config.yaml
d_shared_expert: 0
activation: "swiglu"
moe_layers: [0, 1, 2, 3, 4, 5, 6, 7, 8, 9, 10]
normalize_top_k: false
balance_bias: false
lr_router: 0.00038
norm: "layernorm"
tie_embeddings: false
beta1: 0.9
seq_len: 2048
dataset: "wikipedia_en"
Below are experts of layer 5 (counted from 0) of a mixture-of-experts language model. Rows are named router (the router's row for the expert) and show model dimensions 256-383. Each number is 128 + 32 x the weight over its row's rms, rounded and kept within 0 to 255. Numbers have three digits each.
After each expert's rows: "mostly gets" lists some tokens that are sent to it at least half of the time. This comes from a sample of Wikipedia text that the model never trained on.

# expert 41
router:077090119172132108130145127094111156166087156168119116105100128113112110058107133132149112151157192112191100115072113151141103122103132079154127138135094170131149085089083145155123091070104097167118095109162150185150140147107099121125138164168156173187070118151179148157130079175103139143130165076162092096107140076118099082138152144118116072163170096167156129099077077089107151150091
mostly gets: " career", " worked", " years", " Votes", " University", " up"

# expert 44
router:126094087152143094127073155106188114065053151140092137101136152184156146102163084112097127163159135105252119072115078171124149140087109126085151110119144105143143158198110122094094106141093146144143122083082123085139145113116126097078121127143157128159181126072148153140096044152171118145098159096087093130092168065124130092086157093135078124109088142146140126155161131097187136120122
mostly gets: "In", " during", " In", " in", " through", " However"

# expert 59
router:154173162062186065112217083094087161122123118169136116124079156144119129180118155087190167140151101187130071088148194162173134141140144051166128153068177108076106124123091073164146097134101121047133119084110134155113137145101139155142099214103200119124136115121140215134125141107140103085133156126096119132143067082104135140093138157127109154101111091157103177109168128099119160111155
mostly gets: " =\n\n", "ley", "ka", " &", "io", "ya"

# expert 24
router:130093143122136160138184087095118197147101168182135108155102184152127079174131144098136213115121125084062131102113223121169145148096172128131155162093145073095117137165136124142061079119123111162106078142194070142063103135139145186124064139156096156158129112156097140110143091122124130168122180124096147153123167073103080135109139102141145146130115170184140133121124148131115164112143
mostly gets: " John", "ley", " James", " Thomas", " Robert", " Charles"

# expert 19
router:161183113087111144124096136136127092109122143123185157121160138151091167120083146109137129120095171116113174111113125127119143134052098107153147111161103148199097113182118140060116185081159060106148130133112098088119180200160149139162118116153071139096166120149107123150162170100131166102136100079068124132138146143122131116160157123124181099134158122125140050132122094073142113160141
mostly gets: "°N", "(s", " Preceded", "″W", "″E", " Succeeded"

# expert 17
router:152170136111093106139132149085094157079128123143063154118170165111143134103151157142112155036140149143176148138185114131122157085133115166118067179104077091087128131130101105162137127174159137027159125177110131161160130111133083149114096105114099094083109149112159161075143074130110177146134077096147135157141122160126142109128133153052183118183130105129125123100122130066158179135064
mostly gets: " $", " per", "°", "′", " −", " title"

# expert 36
router:171183168121178051026158116102100104091136124109085142102203100135105151062091216115120198138144102115131149099099190110075155096127117113115157173118088196135149123135101124133132100141182090181109154123053186135164156149081091099122054155159098159098091130113144145095125129122105201099140129075176160092106109075140149131137087122153142135167145167146085093129141138110148129151129
mostly gets: " under", "-", "In", " until", " between", " La"

# expert 34
router:118094110163147186162124121127181110156194179141110126142134174120142133097146140103181120069143180068083116081124132198109082176126084140090157087131124149160113128094105169059126186115150157120141106134204123086176157168180087133126147104151118086143116162139130176139180108127121122134106128099125088129140146141129156142145147115112147094102163107115120114156127150136168140130121
mostly gets: " film", " game", " team", " Team", " state", " system"

# expert 55
router:123100123122168163116198101108118157205112200127128103118140094103133104156124116134109071064111132155102114094109090120111094058136095160093166105165121133072139186154159162105110113150155124150084135046150055091102101163150140159139150142100142112175095119109144116129174130142178146070119075118179075136142153183166103143109118124143114142135167136106124159139136132128093108102177
mostly gets: " States", " French", " century", " military", " Italian", " European"

# expert 22
router:109112078196139162082159148092141102075126125166136109152149100162178096126148122132147085143113146091137113198177119155115138099143113096141087110165134080153168188063118137141113149101136126124071164105110157129137087135146117105137166073109157117127152160107144167072135132133082084113113121173119137108130154076099126092119095145148139081120103084134081184146090076170144140142116
mostly gets: " \"", " time", "==\n\n", " years", " ==\n\n", " year"

# expert 11
router:151140141150158054195147160122144081109063121137119124118089127152172170116049145117111125121114131107149154052167180095154110147130174132109143078133079136174116153125084131148143202150149186142200082111155119128186190155083093125115144155125120138054121162118087141171162093140109120152092116080189070070140158103135145153110138187138109131083082117192146160178117049152154087118160
mostly gets: "°N", " Jr", "|---|---|---|\n", " Succeeded", "|---|---|---|---|---|---|\n", " played"

# expert 16
router:149080086146136126106158186072155160179146118161077129108166194117074122148115110167186163129123148096146073138120175116087097072158102129125085155103152132156148135151090147143157104126096161088147117119038101195105197091131172133105112115121130124102068087114091177065212106119129113108112083099157169069095126144115111047168154140176136138152071187120117140140146063089110116112150
mostly gets: " which", " this", " who", " other", " they", " This"

# expert 5
router:125199109139170078145094073105162162151125085091140136121125067109100095149185109083187124115093115118167112097082142070138146090099104162091119147121123152145085109112151138139098151103097097153143138076076132102107089172191133177166166137141160112129122140129171114078118122082128153134142077098137099085110145182197082229181105171142146123145108125154084154132135059114159167121129
mostly gets: "°", "′", "',", ":", "History", "″N"

# expert 56
router:206162053173141132134138160143107151116132086177157131115143170140124149114096118102095139168092179079154141118107106150122094113101148162140162127089091143189152107152147121128131129126107103140138142142167115116131190155116101103092216072071117123157175138155119114150090092138148106080095198059116098091148097137166060148157150120112095081098168123108165122148124134125181154137140
mostly gets: "==", " is", "===", " are", " was", " =\n\n"

# expert 23
router:132119134144125104110116098158144121160116096134208138052126156118113130153176129086119208132124095083127218188147126121092144145126128124111182126081158064118099113206175108173163095168147093093122137162160098133096095087089137162155135172115148122121141105148053089156113184104157152085175128123111171150116123072094133157133090102138151169063111197115117078050132130135154131114100
mostly gets: " Al", " Le", " al", " S", " Gu", " El"

# expert 12
router:115112099125083203100149189088154099062067192112086080115100127149131141111108117123073072128088140155120126124156109169137137119170147114086124104157129103188178132038096091147140120140179169123173128137202145117149152147173112003145165065144123154074174172097130178145197122133132125103107128138117097109093108085156138146138159127102135165110166131114151148112138117127131174116065
mostly gets: " are", " had", " other", " were", " used", " made"

# expert 62
router:167183138114142175158131111114140118156139104156110056157122129088200108060149156102139177188102105096104140128092116113154171125123108077142081132076154109075129151195137081149090097078162147122136102051110184112132133083123079158124128105083113170135103129144070162136128110160150143183174079086068139116091109151121139125066140190079116162095127173197136125095123159162104210139135
mostly gets: " Minister", " John", " wife", " King", " General", " William"

# expert 10
router:166168141194172098119113170113135159089088089110092151124110143151147186132134158111065144155109118136155145123131174144106122160141109116153208180116115116159129170170119159134098088174135156144169163187166116132182121117143071104145098128186148099098086097122152131115164151117131146142125138144168101147110141121142131134145134149124081112123098119134138133136156178082158145160110
mostly gets: " de", " New", " at", " al", " of", " st"

# expert 0
router:139134129170142072139163158154133112087137136134152104103073112124131140121139115152188141088134094098134153163143165138098151084128143124097189118121155112052071070151121126173120105082142112155098133055113126186123127163106136104118146178138178090114103180104100070107130137147186141110157137099104150174160110116118083135143109111167091116113123071148109136181122128187080151134141
mostly gets: "h", " Succeeded", " located", "|---|---|---|---|---|---|\n", " medalist", "|---|---|---|---|---|\n"

# expert 51
router:126182130154124105157130161075110132146114104126109130149134106121139108041151127134181115070133147101095079067166124156149124107128090111106139142122149134193163109182173150129154118150154142098199102113181088134170132104177072106120115127132120102150159137139111123121154098090128154075151106141150074121113104090126139131059118122149161107129152073147137140185201124074144156150137
mostly gets: " from", " for", " between", " against", " of", " at"

# expert 33
router:081112073157146155119165130095135098155185168096081119152136119121118125114152129175191109117174116154153080133161181149101100099141137074120058117112130082146139108127167106147112149130192111131077132179167127149112133162065082090147129135115125147151119175209134102087171192123132138027082111065158097111120139082100146159194119047102066152134120139118104155151073130109126087151108
mostly gets: "ation", " development", " use", "ment", " fire", "ization"

# expert 46
router:195172130077166072105164165122052171147191152060137138122135067062126097169164144148105157116131126188236121070145153214154082086172104120099142119124134148068136138125091154128153134112109099187079185137124070113146092152124107104137121152065132118137110192106094145194124106121130111112131152159187134112115150128112102115154130097089169109110130093129158127146143110086099103111088
mostly gets: "\".", "/a", " three", " four", "idae", "ensis"

# expert 37
router:183192132160087153074150139122165097153171092144146148139127131117101192111087085149123116162084114103114143175133139116187164182084094136183116148208131146098089153154193119141112202082138077123175134162149130147100106131161145159100138116115127107108130161108176122155131181121117090171107054098166117118126152151158146115134128104073101085115120120112133093062121122140155098126138
mostly gets: " pre", " sp", " sh", " Pro", " comp", " al"

# expert 7
router:106140133119135135106156134102121123147102116146115156178091183124177129178092134153146116103116139149123178141097144108113193124074148156152105145147147116147149101127116100073142124121172117128137051137061095163159143155095135120158165091147147125107175131150185103103087167214134102160177115128143079132152147104191154104100131135117161107184183064163140118148107101112076120157137
mostly gets: "==\n\n", " ==\n", "==\n", " $", "===\n", " while"

# expert 57
router:095065087176116176108140155118113151138106177180077107140119097134156145162083170162127114140114139187114205097133107116127120129071079191098104146116135182125193142161106122129107122162118126137135126176087094116109133082139113080101103070215122071115092163120109161141198177152110125093128129079145113118103112135176110128124120101160149194183146137142131141139159144092111082155117
mostly gets: " with", " including", " the", " within", " include", " against"

# expert 47
router:158107173098131159143106133156098144095084114103159129154130076081123062129068061105166153141105107122122166115147162114144134157097096188182104053149113098115126165198131105103099120201168088115114144129135056139184059126127122171116097170073140144142106126101077116080111117134158156133089195084129133133119100093101120135131099129141110166111111175137113170099120138102177095147155
mostly gets: " R", " D", " T", " Q", " San", " J"

# expert 40
router:139160136148160112129125164118086098120119164103076133141150128129160121093102065144107109106124151160203109137080054199086124090173146121110149159142127145160121117074148152135197132125119128144121143114143156072153097166137095106126111133112149104159166173226067109176113100143139093145109134155143115092134133096136196099114128126121103163079074159142121132125168068120073139130077
mostly gets: ".\n\n", "\".", " However", ".\"\n\n", "\".\n\n", ".\n"

# expert 48
router:100068100137074124111105016132135149117123123106131114114131106173130145161156125125101119160112171174184097130152170106160147085144106162200139180123146171114100173097117132177118096106106137165086170112138091168144102100086113127127131170120152109179042099124165178156100145125137142126134078166116118104088112149128171110175068142129120104153141099096203172105069105128098137115168
mostly gets: " January", " November", " April", " February", " October", " March"

# expert 13
router:103138180143103154146125104113170106128107134122140179111143115136119186140152136098142096140112147111129108124131096206116121097129129151117109174124170131153126128103108087146154133122090107130159102149151122145135122139180144159096143111138188128085142154133062086100134189164116125118134137084085125125124118103142094199085184102117189098066115131168142095120101106112117169110112
mostly gets: " be", " an", " its", " been", " had", " not"

# expert 50
router:118100129112093175147173139156138115134051193131159161108130099127149150118129176126174182142113126113086141118093158134130138117139165120067162145183126093116140112162058095167110131137078135116102146142178133194067153164133108142147099141098076130132075114172102156053138159116183086160147134135151157148133103097103102150145137190121073186128136131120157139124093103135125152129077
mostly gets: " John", " York", " George", "ina", " William", "ton"

# expert 63
router:160082117131173092157141121110131117131149141146153110149100136106107071121115117112151190117098106116099090098073173116144143214100197144146119151148105091117106152166143106126143105154140116172166181136215111158099116142115119146146137141134093172067098131196092137127090053126168096190143154105098126078082173088112106142101138126102092101108068141164119110073081110169116148117197
mostly gets: " York", "ley", " London", " Carolina", " Thomas", " James"

# expert 9
router:167103152148132085093165092109116104108145141188157063184131132107082120117070091151154156093125075060131130141122128113112120096097092116190166114140133156126158142166166097120191091141081129067175137142151131125138114170132101196128151182154115130125053112138086089114139147207124133106107161092136104102189125154070111127145102171098113093149162112127154161123141111113128153159174
mostly gets: " Yes", "iy", "ić", "ya", "š", " Y"

# expert 42
router:095123114130143131088143153131153076105139183161185111130141110163130107159120188114077071129108155174159205053104157176090149132174106085122145144141097127173187045105142152113072167104123173132117125123155109065162181117145127069130154101201087148121149125132124143176171118079174087100096102130098067122127150112120162184188116094141085113111130137136119104142133142155106143103109
mostly gets: "\"", " Award", " said", " died", " announced", " published"

# expert 31
router:123137147139178088146156146124162112073072094193113154104068141158147106109159115094087146173174118109105100146136132160117164147154148157146155126107126100112173128098158090146144173146135156112143131075120168105134120133112093095114146139148087120143205167103100149193101085149162117181163145184133099113111115164080076145056160125164154138098138129134120110081180188164110158089095
mostly gets: " him", " returned", " went", " &", " Don", " Succeeded"

# expert 18
router:136132134180163093133143154095063077137126131133084125131133171142165135173088150073135111114118105141112079101148142141099128116130150140112101147142079152110069070137106153072128169125130107160101184094126122154084079115086152148123126123145095165161097138203182117109132178178163126152173151114244124128165108159143066156136113165050168103107080055126107133101054169078182143101135
mostly gets: " National", "″W", "|---|---|---|\n", "History", " national", "|---|---|---|---|---|---|\n"

# expert 8
router:125142127146157124163108099147129144126134148198165143171138138109200045123130129156157151177164162151101127214104104105119130104103173122131123128169037074102187176148089148145175088115181126164148114079134105135132177119133123110127111093088158140128141154207179090109145110150149156222105117152140181128085206153111179124120144149057106130100152122116142159119090062139159138131060
mostly gets: " f", ".S", " North", " head", " Mount", " v"

# expert 39
router:106116135101173121070142093166160126181050152170131107105103150185118107131214104167090124107096151135121127115104127175092130171152115140165087089134133107146079086151171118091126090110159089155133150178078172110133059104098172134124126089163106158176176121119121059137089104174158144137082147156059140066156100197140119183129079078156130081126144138095155147100122180176137122100093
mostly gets: "og", "ig", "ag", " Class", " W", "ug"

# expert 27
router:115120096102115070116125096138107113128115095104103140187167155143142110182125145136168165151116155124162131156144101120147135073170145091227130079099080163124154148116111126139094088084104116140065211090108134139150061156105093179148108090143106111089116105149138122125147091147120100122090137143144136146178077162127134067125101130136161148164137167119116162180213080091154161111135
mostly gets: " ==\n", ")\n\n", "==\n", ".\n\n", "\".", ")."